{
  "n_layer": 14,
  "d_model": 224,
  "n_experts": 96,
  "experts_per_token": 2,
  "d_expert": 96,
  "d_shared_expert": 192,
  "activation": "gelu",
  "moe_layers": [2, 3, 4, 5, 6, 7, 8, 9, 10, 11, 12, 13],
  "router_score": "sigmoid",
  "normalize_top_k": true,
  "routed_scale": 1.5,
  "balance_loss": 0.00576,
  "balance_bias": false,
  "router_cosine_scale": 10.0,
  "router_bias": true,
  "init_std_router": 0.0142,
  "lr_router": 0.00154,
  "n_head": 7,
  "n_kv_head": 7,
  "head_dim": 32,
  "vocab_size": 15790,
  "norm": "layernorm",
  "norm_place": "pre",
  "norm_eps": 1e-05,
  "positions": "learned",
  "qk_norm": false,
  "attn_scale": 0.177,
  "tie_embeddings": true,
  "parallel_block": false,
  "init": "normal",
  "init_std_qkv": 0.0334,
  "init_std_o": 0.0063,
  "init_std_up": 0.0334,
  "init_std_down": 0.0063,
  "optimizer": "soap_variant",
  "lr": 0.003,
  "beta1": 0.95,
  "beta2": 0.99,
  "weight_decay": 0.078,
  "lr_head": 0.00906,
  "grad_clip": 0.5,
  "warmup_steps": 200,
  "schedule": "wsd",
  "decay_fraction": 0.629,
  "decay_shape": "linear",
  "final_lr_fraction": 0.0,
  "batch_tokens": 65536,
  "seq_len": 256,
  "doc_mask": false,
  "train_tokens": 334600000,
  "steps": 5106,
  "dataset": "wikipedia_en"
}
Below are experts of layer 9 (counted from 0) of a mixture-of-experts language model. Rows are named router (the router's row for the expert), up (a neuron's input weights, with its number) and show model dimensions 0-223. Each number is 128 + 32 x the weight over its row's rms, rounded and kept within 0 to 255.
After each expert's rows: a language model's description of what the expert responds to. This comes from a sample of Wikipedia text that the model never trained on.

# expert 34
router [ 87 161 124 143 142 166  81 134 141 141 118 143 105 112  94  95 127 118 108  74 129 151 143 171 140  91 175 116 132 151 128 130 107 138 169 143 192 129 107 138 155 129 108 149 145  83 126  92 123 157 147 179 180  70 169  86 148 164 152 135 134 154 109 128 114 177 172 161 143 128 108 130  87 200 148  99 121  99 121 112  98  88 130 156 143  98 112  72  89 151 142 124  63 143 162 155 114  73 162 122 133 123  96  75 133 145 124 134 109 113  61  87 142 108 143 149  93  90  65 126 105 125 164 121 110 106 144 146 136 177 177  99 112 136 163 135  54 177  92 116 123 182 107  89 169 136 206  82 156 115  73 111 139 146 105  78  92 149 114 106 142 120 124 121 165 102 151 109 157 150 158 188 138  60  67 139 124 161 116  95 139 106 121 159  60 125 106 144 122 106  97  38 143 175 126 177 110 119 219 188 121 155 134 157 171 175 186 162 112 116  71 103 118 104 105 129 110 135 208 107 138 115 171 154]
up2 [141 158 131 135 114 126 108 110 127 116 151  88 167 157 108 117 117 154 126 115 143 117  95 119 150 138 143 130  99 149 152 140 160 138 171 125  91  62  89 148 120 158  99  81 134 163 163 140 104 174  71 145 133 149 144 140 206 159 105 173  55 102 155 112  65 171 158 203 121  93  98  82  72 197 209 100 157 150  90  84 152  83 101 126 120 143 104 102 167  56 163 123 142 118 131 188 129 112 146 135 108 133 140  90 120 173 142 151 137 175 133 122 218 129 173 137  48 110 127  72 139 169  76 127 186 113 179 105 149 126 151 120  66 123 157 120  94 161  76 107  64 160 173 104 161 124 161 134 166 100  90  86 162 151  95 137 103 124  91 104 174 128 109 153 144  94 128  93  66  81 118 163 153 130 119 142 158 118  92  84 131 129 148  98 138 144 129  89 143 150 175 164 120 110  93  80 140 105 108  96 110 102  54 134 123 165 123 188 110 123 109 162 133  86 150 123 130 143 156 143  94 127  94 117]
up3 [118 153 129 172 139  83 184 172 128  46 138 190 117 112 124 128 125 149  97 101 135 119 152 151 139 100 132  96 135  81  91 159 140 152 132 156 113 145  51 156 104 139 115 189 154  80 143 100 149 177  88 212 173 117 166  70 146  97 126 143 103 157 134 100 144  79 141 169 147 108 126 114 132 159 148 114 116 104 123 166 129  99 114 156 138 103 154 142 120 108 166 148 133 138 100 138  70 152 126 141 167  89 124  88 145 165 113 154 141 116 135 138 110 160  87  81  94 104 106 142 105 158 131 173  77 143 101 107  94 210 160 105 129 176 120 115  80 134 130 166  95  92 183 148 156 128 157  92 117 115  96  83 118 163  43 129 152 107  84 104 149 124 183 145 109 133 165 128 104  90 200 101 111  99 148 150 139  96 152  66 154 163 152 180  75 104 122 134 119 129  97  81 120 132 116 115 180 133 163 146 128 192  85 154 113 122 122 205  48 144 158 108 127 160 104  69 133  81 220 118 137 101 117 156]
Sports competition words. Sports nouns and verbs in athlete and team biographies, such as game, victory, tournament, scored, touchdown, football.

# expert 22
router [136 116  88 102 127 160  76 147 127 132 100 106 143  85 110  92 107 156  99  94 101 123 149  90 138 148 139 160 132 110 146 146 141 164 139  94 126 121 129 113 123  70 154 202  90 145 108 115 103 162 108 146 167 114 143 135 142 125 129 131 154 121 114 124  93  87 152 187 177 151 175 129 105 172 138 191 123 144 149 115  95  38 103 175 135 128  80 142 124 163 149 135  95 147 119 170 172 120 204 144 139  91  92 113 104 163  94 128 127 107 133 144 125 129 182 142 105 110 107 166  73 141 157 134  98 101 114 126  37 124 175 126  63 139 131 168  85  91  70 120 137 165 108 102 132 203  97 177 145 109 107 167  68  80 102 129 115 160  88 199 127 177 144  98 123 104 128 105 142 118  80 167 162  63 100 127  99 142 150 129 135  35 103  90 102 148 144 155 114 207 134  95 130 130 114 139  92 138 156 222 111 155 138 147 130 137 165 124 155 143 138 142  96 127 129 138 161 156 172  35 155 145  71 166]
up62 [120 106 136 108  98 130  74  92 137 132 156 163 135 141 158 117 161 124 188 116  57  97 117  71  84  66 188 104 127 134 193 133 150 130 132 111 168 117 176  92 180 143 139 135 116 109 100 136 143 122 124 184 105 132 116 157 124 111 157  88 161 153  79 134 162  83 189  76 164 189 117 119 168  84 127  66 112  95 173  72  63 109 181  82  96 100 116 107 118 124 114 107 156 156 162 106 152 134 141 114 146 104 117  92 101  85  89 158 129 145 193 140  72  75 142 189 125  84 160 121  86 125 166 127 144 102 154 156 106 160 156 152 127 121 121  87  92 152 149 167 169  95  96 134 147 108 131 160 132 120 192 165 112  81  92 100 136 187 101 109 139 145 108 105 168  71 145 109 193 150 124 186 169 111 179 130 159 117 129 117  57  77 127 161 149 135 108 165 117 144 191  85  98 127 143  91 120 145 109 157 127 139 152 128 197  90 145 100 138 110 117 185 102 200 124 129 163 106 157  96 149 146 111 121]
up63 [155 117 144 125 108 158  59  68 100 174 107 142 181  91 159 141 148 103 102 145 153 140 134 176 108 105  92 134 133 119 171 131 117 126 155 120 175  93  99 128 163  99 139 152 103  81 189 130  85 186  93 144 149 109 147 124 159 132 168 132  97 151 134 123 123 167 168  98 154 179 164 114 136 155 135  90 186 113 168  96 115  77  97 173 186 170  76  70 121 129 106 156 112  91 105 115 189  76  80 144 117 108 152 152 155 167  83 129 182 104 141 160  49 115  95 143 109 139 145 123 113 180  88 164 118 121  96 191  98 105 138 132 146 134 182 129 134 114 175  67 142 168  58 110 132 166 117 145 174 113 133 171 111 165 145 134 140  87 179  96 146 131 135  82 163 124 169  97  62 139  97 147 161  96 138 156 181  75 156 115  69 100 120 116 138 106 110 129  70 167 120 105 169 159 123  87 120  93 127 123 119 133  80 144 158 104 167 140  99 132  76 154  58 161 142 141 161  68  96 133 135 186 148 165]
Time and measure nouns. Nouns for time spans, quantities and directions after numbers or articles, such as 300 years, century, south; also plural -s.

# expert 10
router [128 138 108 117 161 189 123 162 130 112 102 161 153  91 130  93  99 113 148 122 128 124 155 152  98  94 152 144 156 154 126 130 121 102 148  73 135  91 121 137 135  92 101 185 111 111 138 131 133 157 110 153 144 126 131 128 152 160 160 170 126 167  80 106 123 125 131 179 153 156 126 146  89 131 149 130  95  90  66  20  87 147  75 185 149 191 109 161 139 139 137 120 108 147 121 162 184 105 143  87 157 106 123  93 163  64  91 186  91  76  60 153  82 157 148 114 123 110 124 138 132  89 186 127  93 112 170 148 152 123 128 112 103 126 107 124  95 136  49 112  62 235 148  90 113 174 137  60 124  99  88 134 137 121 119  82  93 123 115 131 101 143 120 139 154 151 141 136 125 152 109 184 153 113 123 138  41 155 109 165  91  54 173 145 117 135 108 138 164 190 128 126 130 206 116 159 105 132 198 149 122 106 147  66 147 117 198 131 127  76 152 122 113 148 109 122 137 191 107 102 107 105 140 130]
up1 [ 87 135 134 132 136 120 124 162 143  80 152 165  93 139 117 151 185 132  98 122 104  81 147 141 158 185 136 185 177 124 149 157 147 116 169 115 144 158 145 154  86 122 122 143 106 102  82 101 153  41 102 110 127  73 118 164 121  94 156  84 111 115 114  90 138  98  93 102 145 134 152 118 170 154 149 138 130 136 166 129 131 138  91 157 105 131 145 120 125 146 174 154  64  53 162 169 136 168 104 125  73 166 126 153 184  62 140  93 155 133 125 150  85  96 127 134 154 119  67 123 129 118 211  56 131  93 156 123 146  57 173 131 153  95  94 131  61 165 176 147 112 173 171 132 164 124  91  80 152 111 119 141  76 147 151 137 129 144 100 113  51 126  89  95 124 133 168  85 110 134 136 103 151 148 154 139  99 164  92 116 123  50 150 101 128  98 139 167 129 144 138 117 203  85 154  93 113 139 118 112 153 180 142 176 162 177  53 164 109 125 126  90  78  60 120 120 143  81 131  96 166 149 142 107]
up2 [ 80 107 148  85 114 141 123 113 161 174 125 173 140 118 122 101 143 172  91 123 142 186 162 153  91 151 118 143  92 128 100 132 111  74 149 117 195 107 158 153  96 170 143 126 177 156 137  80 119 104 125 132  88 142  93 129 152 100 162 144 159  92 186  60 124 175 162 100 136  83 144 100 117 139  82 115  95 191  71 119 131 121 100 174 150  92 116 188 130 182 143 147 163  89 155  95 100 130 153 101  64 111 121 119 132 117 105 149 139 103 138 127  99 139 162 127 158 112 125 130 115 197 119 129 148 110 175  91 204 119 124 139 101 188 157 139 135 144  85  74 142 190 173  88 106 118 161  74 136 127 109 178 154 132 167  89 144 139 106 100  62 140 160 124 192  93 103 129 111  90 163 123 132 126 165 126 124 130 118 137 162 134 113 153 108 104  68  98  92  80 151  94  99 110  80 135 102 140  59 150 150 127 143 166 156 165 123 140 107 163 185 153  66 161 119  65 230 104 128 134 190 165  85 111]
Name-ending word pieces. Final pieces of proper names, taxon names and brand names, such as -rus, -osaur, -ius, Aria, Oakley, Agriotes.

# expert 44
router [114 140  96  90 151 151 107 169 195 116 113 161 129  78 121  88 132 112 156  83  82 134 125 144 122  99 121 161 124 173 108  93 141 133 158 117 158 143 144 150 147  93 125 124 137 143 137 133 111 174 153 127 111  72 133 141 141 161 149 168 129 175 140  89 139 151 151 139 115 152  98 151  76 144 217 139  91 106  84  65  64 107  55 145 123 133 118 176 148 145 139 129  86 164  72 131 165 105 119 134 122  90  87  89 104 123  59 183 132 106  69 161 140 140 164  96 118  74 103 136 153 138 160 131  25 108 164 147 140 128 115 146 122  87  95 131 102  91  89  94 110 223 173  64 133 176 143  45 116  41 109 133  88  86  91 100 102 103 111 123 121 144 130 146 175 159 147 151 148 149 174 183 151 109 102 139  66 182 121 140 170  54 174 137  86 123 122 135 158 170 131 124  96 172 121 116 112 139 171 156 166 120 131 126 152 131 158 137 159  75 132 102 138 155 149 165 137 147 148 100 136 122 110 130]
up0 [109 160 189 112 151 135 153 137 140 130 148 158 113  74 121 181  96 102 155 149  76 178 149 128 108 104 172  56 152  97  99  92  98 118 171 116 151 153 126 177 126 141  80 165 101 100 139 119  79 173 117 126 147 191 167 167 155 123  98 134 124 173 120  51 131 178 208 101 167 168 140 138  54 138 190  83 144 137 144 113 136  93  79 142  96 108 116 113 130  55 106 110 119  86 138 134  95 109 144 137  70 110 123  97 124 115 113 122 133 107 126 227 175 196 112  97  90 174  92 114  82 142 177 111  93 106 165 134 137 111 128 118 126  79 103 144 157 182  94 144  77 131 115 115 120 121 131 119  98 175 179  90 102 141  88  89  84 135 120 150 144 131 138 109  70 116 191  84  72 120 102 152 108 145 147 143 139 108  76 135 181 129 141 141 151 165 120 185 120 116 115  57  72 104 148 154 124 153 112 146 118 113 140 154 125 135 176 128 104 130  51 142 164 182 131 147 161 135 145 172 142 121 114 129]
up1 [122 140 123  95 140  77 107 143 183 132 114 151 138 111 103 122  96 100 176 178  44 189 167 131 162 151 133 122 109 146  45 132  83  75 131 120 142 150 179 138  94 119  91  71 160 112 110 197 107  85 142  78 146 143 163 173 144 133 144 132 139 206 160 154 123 169 156  72 150 105 120 172 119 193 146 145  76  55 125 141 100  87  86 101 141 140 119  82 148 173 107 104 175 142 140 185 137 164 149 188 132 152 111 122 101 140  88  62  65  82  81 145  78 141  93 137 127 167  68 168 126 181 144 128 119 136 131 146 153 109 157 159 194 135 125 142  80  99 126 128 127 136 186  75  65 129 111 156 115 100 102 122 153 113 105 134  88 110  65 116 167 105  95  85 144 156 147 153 128 109 157  91 116 117 105  77  86 144 122 130  83  86 147 120 129 168 116  63 138 104 101 133 139 156 130 117 122 190 124 182 112  96 104 140 156  87  98  75 158 135 130 163 105 134 123 104 148 153 153 136 127 144 124 107]
Times and dates. Digits after colons and dashes in clock times, durations and dates, such as 2:00 pm, 17:00, 3:50, March 24.

# expert 25
router [101 131  61 153 143 125 151 173 129 115 163 138 149  99  91  91 155 113 167 101  91 163 150 127 140  65 151 123 132 157  94 152 135 138 175 123 125 112 159 122 113 127 161 131 120  86 158  86  69 187 152 114 135 140 195 116 156 131 146 115 107 128 111 109 105 179 131 174  84 108 145 149  51 181 174 165 115 108 159   0 136 155  73 183 147 131  70 184 129 138 126 162 110 142 108 143 172 129 152 116 134 129  82  82 121 105 109 130  95 103  90 195 142 149 160 120  68 133  96 142 107  87 157 155 109 104 161 149 164 123 169 158 115  92  75 130 107 121  92 130 104 142 142  94 128 160 159  67 126  92 113  97 122 132 121  57 118  92 131 172  76 110 113 117 163 223 169 107 136 172  87 172 153 103 135 142  94 145 103 138 142  81 172 117 117 131  90 147 112 154 167  87 157 170 101 113  99 102 164 113 127  91 190 132 134 131 192 161 108  97 165 108 148  72 127 173 132 158 101 124 117 118 163 166]
up1 [164 183 125  99  72 111 176 162 179 144 145 174 121 133 124 140 175 118 169 129 115 117 140 150 161  76  57 108 194 117  68 165 152 147 126 143 106 137 190 151 137 201 136 119 132 111 144 138  77 120 173 126 160  55 189 202 154 203 175 165 122 142 181 117 132 168 168 118 134  94 131 153 117 148  79 115 135 101 153 132 176 163 138 172 124 152 124 106 107 148 177  98 118 114 150 146 106 154 149  77  80 103  39 133 165 115 130  91 147 120  99  92 141 148 166 113 129 126 148 147 132 131 156  98 167 104 151 163 162 153 172 161 143  97 133 148  94  94 132 139 101 127 128  70 113 122 104  85 116 148 125 140  84 160  91 147 177 138  90 135 111 143 114 119 105 163 190  94  94 129  99 147 157  47 172 101  52 118  88 131  78 151  58 136 151  88 117 189 147 102  81 139 103 113 137 107 129 119 133 137  91 152 156  58 149  99 113 186 138 125 101  63 127 125 143 127 145 135  89 133 127 140 139 102]
up2 [169 136 118  96 116  86 112 115  97 121 133 100 133  92 153 166 139 178 197  62 157 137 178 104 166 168 166  90  96 154 124 129 124 125 128 136 159 126 136 127 123 120 165 178  91  91 143  84 118 155 110 105  67 154 116 217 134  97 166 148 105 134 111 112 116 118 146 165 154  87 159 124  74 205 183 122 134 158 150 122 106 146 107 146 173 153 139 112 152 152 132  76 145 106 127 165 141  96 196 176 121 117 121  92  97 185  83  96 176 106 133 150 167 113 122 105 155 144 131 141 126 118 149  90  86 168 141 103  73 128 169 124 138  23 101 139 129 110 112 144 120  25 114  88 144 114 181 112 132  98 149  95 146 131 169  65  72 133 115 181 113 118 176 156 136 159 113  90 164 121 164 161 140  67 151 112 122 123 140 153 112 137 166  57 171 100 101 147 117 135 107  41 143 103 130  97 126 149 106 156  99  96 181 127 125 129 112 138  66 135 100 113 170 154 118 121 121 113 171 133 191 137 164 178]
Decimal coordinate digits. Digits in the decimal form of map coordinates after the slash, such as 41.57|55, plus N/E/W degree suffixes and percentage decimals.

# expert 36
router [120 124 107 141 116 132  83 111 116 115  93 166 121  69 108  65 114 137  95  90 162 131  95  88 138 136 157 166 202 155  88 112 125  97 157  87 155 136  87 129 145 135  82 196 108 132 113 120  69 149  88 140 177 132 107 137 159  94 159 166 179 125 112 146 151 116 158 144 146  94 129 144 127 177 183 169 156  91 101  97  75 125  88 149 140 151 161 123 146 121 170 101 122  87 115 116 136 124 149  89 195  99  86 119 134  52  76 145  67  85  96 140 143 136 160 116 113  89  87 167 122 131 159 171 108 111 178 165 137 133 149 107 157  84 145 148 117  87  69  96  96 142 138 110 122 106 191 121 154  85  89 135 148 133 131 111 125 115 113 105  72 160 117 131 173 143  98  89 131 163  77 213 180  90 151 132 119 138 166 145 180  69 178 139 113 104 140 149 149 149 193 106 139 219 129 131 106  80 142 135 137  84 169  76 126 172 195 142 193 104 154 114 172 155 152 141 140 162  91 109 116 102  99 133]
up0 [134  89  77 145 121 123 100 114 139 116  71 115 193 110 142 122 136 143 147  78 136 125  59 105 167 116 146 111 132  88  98 138 194 129 140 116 126 146 105 179 172 111  93 134  96 179 136 114  85 122  65 118 131  93 101 113 199  96 125 138  92 139  79 164 210 117 212 108 112 132 119 183 208  94 102 185 129 114 145 105 141 101 115 104 130 120 137  91  80 149  83 131 160 134 141 140 107 117 155 231 141 134 167 142 128 118 142  93  89 215 100 196 157 140 124 104 111 111  81  89  86 142 141 137 125 105 120 139  87 125 160  95 165 128 229 154 117 150  71 101 162  92 135 119 107 122 178  99 137 136 100 115 119 132 178 116 156 109 162 125 107  94 131 175 149 127 160 163 132  90 129 123 139 121 162 159 115 136 135 137 142 129 130 114 147 173 188 141  58 100 156 104 182 123 118 126  65  82 103 123  95 155 119 108 127 118 144 167 179 118 146  99 145  93  70 142 134 141 109  68 164  93  92 116]
up1 [147 174 117  81 153 105 136 150  99 149  79 147 126 145 104 121 135 122 144  69 149 154 133  82 119 149  98 115  97  43 182 147  91 102  77  99 179 107 103  96 123  92 169 192 142 151  90  96 126  97 120 198 133 143 160 112  76  88 175 126 164 155 113 110 178 119 174 109 139 150 134 153  91 163 142  95 124 165  70  97 139  60  36 122  93 156 194  87  82 152 118 184 107 113 125 123 126  99 119 100 134  98 125 193 103 152 151  68 133 118 121  84 131 149 152 104 149  56  91 112 172 145 118 120 156 162 123 172 144 118 149 117 121 129 105 158 140  75  99 131 123 101 124 154  62  88 118 169 155  81 124 187  61  98 163 181 123  90  77 133 137 138 139 162 100 122 105 106 102 154 129 152 151 151 146 139  92 138 155 123 193 113 168 118  91  48 133 134 137 130 165 129 142 178 128 102 138  50  73 137  90 125 151 126 105 133 124 168 129 186 116 111 104 162 104 100 127 128 155 136 143 168  93 112]
Article an and taxonomy. The article "an"/"An" and taxonomy infobox words like Family, Subfamily, genus, plus colons after Order or Subfamily.

# expert 32
router [115 136 109 123 155 209 123 153 128 118 108 173 155  84 128  95 128 110 124 119 123 118 158 141  98 103 152 138 142 134 145 133 123  80 151  78 159 105 162 126 139 111  87 142 117 113 129 115 130 145 107 152 130 113 138 116 157 148 145 182 134 147 137 112  99 135 134 150 149 151 120 150  76 132 157 157 108  82  70  62  94 142 110 177 149 175 111 154 148 137 112 122 116 153 103 142 186 104 141 108 137 122 106  90 133  90  71 198 102  80  13 150  88 132 161 128 119 131 120 145 126 104 142 133  84 104 155 116 135 127 123 122 120 123 107 128  91 115  74 111  72 238 162 128 142 175 134  70 140 114 105 132 137 124 119  72 101  76 112 137 100 180 119 129 168 170 166 102 137 184  88 220 154 117 125 136  40 142 103 131 121  84 161 136 109 137 105 141 153 230 144 127 181 209 113 173 118 171 192 136 122  93 144  80 135 110 228 135 142 100 126 131 132 134 131 154 121 211 119 115 140 112 139 135]
up1 [131 128 102  66 118  96  92  90 134 138 139 149 121 133 184 109 146 128 122 127  98 151 164 115 144 109 133 154  87  95 143 139 145 160 181  61 196  96  85 122 139 110  50 134 145 148 162 112 124 185 177 154 134 134 135 108 110 152 158  85 112 120 159 147 132 109 112 150  94  80 124 165 128 171 153 125  92 161 102 153 119 100 200  99 107 173 154 109  99 169 133 138 145 162 151 156 129 121 182 119 118  95 145 138 179 159 103 138 103  88 170 168 115 109 124 114 147  89  94 125  84 165  93 139 110 174  65 164 146 126 133 115  84  77 141 166 109 183 178  79 102 160 133 187 139 156 118 139 176  80  63 157  66 145 145 119 148  90 128 154  75 138 128 117  97  87 122  82 163  96  81 156 137 164  98 112  96 127 133 110 171 117 174  77 124  95 105 101 121  98 133  87 114  71 187 150 107 121 171 154 224 129 123 145 112 114  96  99  80 115  87 184 146 107  79 162 162 136 143 149  55  72 106  87]
up2 [100  89 169  61 157 137 161 123 180 143 111 195  89 170 175 118 119 148 118 112 165 159 179  89  91 153 132  45 138 145 132 102  59 104 158 126 162 100  85 131 118 117 102 126  87 172  84 108  68 128 165 141 179 120 155 163 176 134 143 141 130 148 124 160 141 120 108 119 116 119 133 160 163 121 142  68 137 126 112 149 152 122 158 140 132 103 105 170 139 157 132 133 175 170  98 105 124 148 149 178 174 157  94 136 159 145  99 202  88 142 130  65 114 137 113 128 141 152 156  63 116 129 129 100  59 111 162 134 120 132 144 147 124  92 117  74 133 129 164 168 133 151 106 152 132 153 101 144 134 127 166  78 107 150  90  82 104 170 133 206 156  80  75 116 123 143 142 158 178 161 100 119 144 153 101 104  79 123  89 199 144  96 133 143 172 117 153 123 182 188 117  82 130 111  99  97 166 160  88 141  97  31 107 189 184 142 109 145 113 188  68 178 125 114 125 139 152 149 164 153 100 128 110  98]
Table cells and units. Cell-final tokens and closing pipes in wiki tables, such as 0, ), kg, lb, mph, tick, dashes, plus ends of names.

# expert 18
router [117 101 127  87 184 139  87 142 129 143 139 128 174 129 111 124 133  67 125  72 120 106  69 139 174  82 111 169 165 109 141 160 164  80 132  91 110 108 159 111 128 158 136 165  49  90 105 133 128 167 142 120  96  94 146 160 153 109 116 207 194 110  88 123 127 118 188 189 122 151 110  90 133 135 199 142  86 101 148 106 148  92 119 162 160 160 151 110 149 124 155  74  60 154 140 173 130 130 176 136 107 113 104 118 135 134  67 117 119  90 134 109 107 172 147 146  94 112 130 117 141 137 191 146  83  99 130 124 145 133 112 108 143 101 115 170  64 111 160 155  74 164 111  59 145 126 125  94  98  83 142 144  85 132 100 110 130 124 111 131  91 182 101 132 139 136  99  85 106 167 131 191 170  56 102 142 115 160 100 131 144  78 112 115  88 120 111 168 131 133  72  67 179 202 134 131  72 171 125 177 197 157  93  94 174 156 203 128 144 132 161 142 160 135 150 162 144 182 131 118 104 115 127 150]
up1 [165 101 178 117 149 126 134 112 104 115 162  82 138 165 124 143 144 199 123 124 102 136 140  98 144 182 121 105  56 145 166 108 159 173 162 141  89 121  83 114  81 195 180 157 145 147 133 162 158  68 143 116  51 185 153 162 151 131  71 152  93 139 112  17 130 144 148 150 123  75 108  88 137 180 130 145 143 118  99 202 155 112 117 106 163 119 109 122 100 130 175 144 153 110 131 154 124  96 122 168 133 134 100  90 139 167 114 172 153 103 143 198 119  91 130 120  91 140 104 143 103 137 136 100 113 129 193 162 128 144 158  91 152  84 153 110 109 103 116 149 159 154  90 133 126 161  93 125  71 138  93 128 143 153 110 130 145  83 171 158 151  59 176  90 120  94 125  80  51 131 114  65 158 139 119 109 140 104 141 151  91  82 127 100 106 145 148 118 121 143 132  73 194 115  88 154 116 126 188 105 169 123 174 101 136 155 131  92 116 105  84  83  98  92  73 151 110 100 145  47 152 124 126  95]
up2 [ 74 113 136 112 134 145 125 150 135 116 123 138  87 174 142  95 137  84 137 127  81 184 124  97  91 111 117 148 100 109  80 185 123  89 146  80 134 158 124 172 124 138 146 127  94 128 138 145  81 142 160 118 176 133 149 121  88 123  91 152  87 151  99 137 135  94 124 150 151  77  91 172 136 152 162 109 159 117 109 111 126 128 106 163 165 102 111 156 148 153 139 125 125  97 142 125 167 180 114 151 127  89  95 165 142  89  78 161 122 118 155 136 170  46 108 131 115  29  72 107  91 177 180 130 153 102 148 132 170 123 106  73 106 140 198 149 113 202 188 127 146 105 105  60 146 140 103 184 164 162 161 146 103 175 136 125  64 131 101 119 108 156  88 115 111  85 135 145 102 186 155 153 149 101  68  55 185 100  89  85  78  96 114 153 135 101  87  94 171 126 143  84 141 139 105 133  64 171  75  88 174 128 106 106 102 154 197 122 177 153 132 101 123 186 142 109 161 100 133 119 121 119 113 179]
Final digits of years. Last two digits of a year after 19 or 20, as in 1989, 2021, 2008, often before a dash or comma.

# expert 11
router [ 66 169 133  60 137 137  81 129 135 165 113 119 123 132 109 113 118 169 180 109  90 156 181 186 108 116 157 156 157 166 129 100 121 131 192 152 150 103 173 108 143 122 103 138 109  68  97  76 155 193 157 203 155  85 189 141 135 140 188 120 190 124 113  57  95 163 142 109 146 140 144 140 139 198 170 113 164  88 149  64 139 180 102  79  74 126 150  77 131 138 114 177 103 163 120 164 138 132 125 114 132  77 146 105 168 146 109 154 116 106  93  63 115  92 171 137  81 102  59 120 103 107 178 132 110 102 119 149 111 157 129 114 151 116 162 145 118 137  88  97 126 108 137 158 129 142 167 114 145  64 119  90  94 186  86 115  89 141  95 118 119 149  81 104 175 101 137  78 128 102  99 118 152 133 118  88 118 168 129 128 126  86 136 110  95 119 108 148 110 148 125  28 175 154  84 174 162 107 143 182 144 156 137  97 165 123 101 143 173 168 129 114 152 166 105 169 112 161 123  73 148 114 126 130]
up2 [106 130 127 128 120 145 134 135 174 215  93 120 142  66 129 127 127 169 173 185  91 115 158 176 162 102 127  88  83 148 150 110 159 190 109 150 139 164 181 108  76 115  41  82 100 169 117 139 173 167 162 169 120 122 126 127 137  52 175 110 137 105 112  64  86 107 130 137  83 119 130 132 114 159 146 141 109 141 159 127  93 182 117  83 118 112 120  61 139 163 145 139 112 113 118 153  72  92 175 107  82  79 137 103 151 134 123 147  90 141 156 131 126 141 126  80 129  50  94 174 151  56 184 142 102 157 171 124  90 104 118 111 165 120 135 101 102 103 137 113 122 145 160 175 162 118 132 125 120  51 135 165  82  89 174 179 116  98 110 127 125 129  93 120  97  98 128 106 140 110  86 188 155 150 130 144 165 147  76 156 108 120 132  88 156 137 105 109 148 130 120  96 139  78  80 137 177 107 127  73 208 149 121 129 210 131 105 153 165 153 139  61 157 106 107 126 111 152 102 132 101 126  84 118]
up3 [120 132 125 101 136 119 163 118 101 136 130 134 134 145  89 116 173 117  93  82 135 162 141 141 108 113 148  88 139 195 112 101  63  92  92 189 146 154 110  86  92 123  60 122 137 187 195 122 138 144 139 149 174 137 178 126  94 107 133 112 148 119 166 141 182 125 105 130 174 145 154 100 192 201 163 118  99 106  85 116 109 179  87  94  77 114 122 143 180 140  65 145  86  91 144 131 185 125 193 138 124  95 146 103 185 183 133 195 154  73 173  92  67 120 142 117  79 168 126 150  87 138 166 108 105 105  96 120  94 157  89 131 131 113 103 157 124  75 155  89 113 124 113 170 124  98  98 109  94  98 166 114 128 145 104 107 108 153 151 126  66 149 137 119  66  88  67  95 147  72 142  95 119 142 156 127 112 161 165 177  91  56 141 100 100 103 118 194  88 128 181 119 165 158 123 108 143 114 184  91 153 143 110 157 145 168 175 127 137 148 127 130 159 182 154  89 151 110 139 101 131 136 136 171]
Common noun stems. Everyday noun or verb stems, often starting compounds or taking suffixes, such as book(keeping), view(er), board(ing), hand, air, fire.

# expert 47
router [ 94 154 140  86 185 126 131 133 141 117 146 130 169  94 131  66 100 160 125  95 141 139 136 108 109  62 157 145 146 131 116  93 122 173 172 131 148 137 157 134 150 165 135 151  98  81 113  93 107 188 126 158 122 111 157  76 187 178 219 141 173 138 100 108  97 169 163 187 167 166  99 158 133 153 160  92 118  91 104 115  82 131 100 153 129 178 104 152 165 141 136 126  88 152  97 161 110 111 144  67 141 108 116  96 154 109  73 146 152 112  86 147 139 131 165 123 127 119 100 108 112 125 192 136  37 110 118 144 128 135 153 110  88 136 119 139 147 145  89  82  77 151 102  91 135 143 183  77 102 101  66  68 101 111  60 114 120 103 141 136 101 132  99  76 176 168 147  99 113 155 130 183 200 119 111 120 142 157 113 146 171 129 124 136 115 120 101 127 130 206 104  95 112 153 100 173  82  98 173 160 137 161 151 148 120 147 195 176 137 153  96 111 124 103  66 130 116 218 143 100 195 136 136 112]
up1 [160 135  94 110 151 125 131 145 114 128  90 143 123 115 142  76 152  82  79  92 103 158 137 103  97 123 128 154 144 148  66  65 153 193 161 173 162  50 163 126 164 154  92 109 140 154  93 153 161 113 114 146 176 133 124 111 153 133 142  82  67  76  62  35 141 191 142 145 164 156 106 136 126 112 149  74 159 152 107 123 133  66 128 164 182 165  68 143  93  74 136 117 169 195 110 128 109 178 161  98 131 115 185 119 121 135 138  78 110 137 137 152 106 132 145 150 158  66  98 103 169 151 117 144 120 124 106 121 127 145 139 100  97 156 125 123 144 117 120 136 186  88  87 109 161 115 177  64 138  75 132 135 133  85 140 139 162 126 176  74 130 129 123  85  78 171 121 175  97 143 127 115 136 109  87 183 120 125 145 133 119 148 189 151 153 111 144 164 164 130  88 122 157  79 115  96 112 131 101 139 139 145 141  61 114 136 153 177 106  99  86  72  89 178 126 102  74 161 118 103 159 196 101 171]
up2 [203 183 152 124 114  53 145  78 147 136 177  83 117 109 120 189 126 140 120 166 121 143 152 137 142  44 148 135 121 168  61 170 119 159 147 148 184 144 126  87 150 169  70 155 125 136 131  78 117 172 151 150  78 151 157  91 139 201 186  46 157 169 157 115  58 184 117 194 142 130 127  97 152 150  82 106  78 111 116 147 139 148  59 159 171 164 112 173 144 180 141 122 146 160 140 119 166  92 136 123 139  85 108 136 115  98 155 106 138 118 129 126 137 134 108 172 107 131  95 138  96 112 156 131  97 154 132 120 110 127 122 133 139 138  92  80 104 201 152 136 121 137  54  84 121 142  89 124  93  49 159  93  87 152  69 165 132 147 122 134  80 120 109 118 111 153 138 146  66 103 136 116 135 118 106 100 156 137 136 119 124 115  87 105 131 124 133 198 190 120 129  78  99 121 134  86  98  95 118 146 191 117 141 136 179 113  80 102 149 164  89 126 136  84 114 168 124 147 149 148 168  91 129 136]
Organization name endings. Final words or endings of organization and title names, such as Records, Racing, Studios, Stadium, Festival, and Releasing.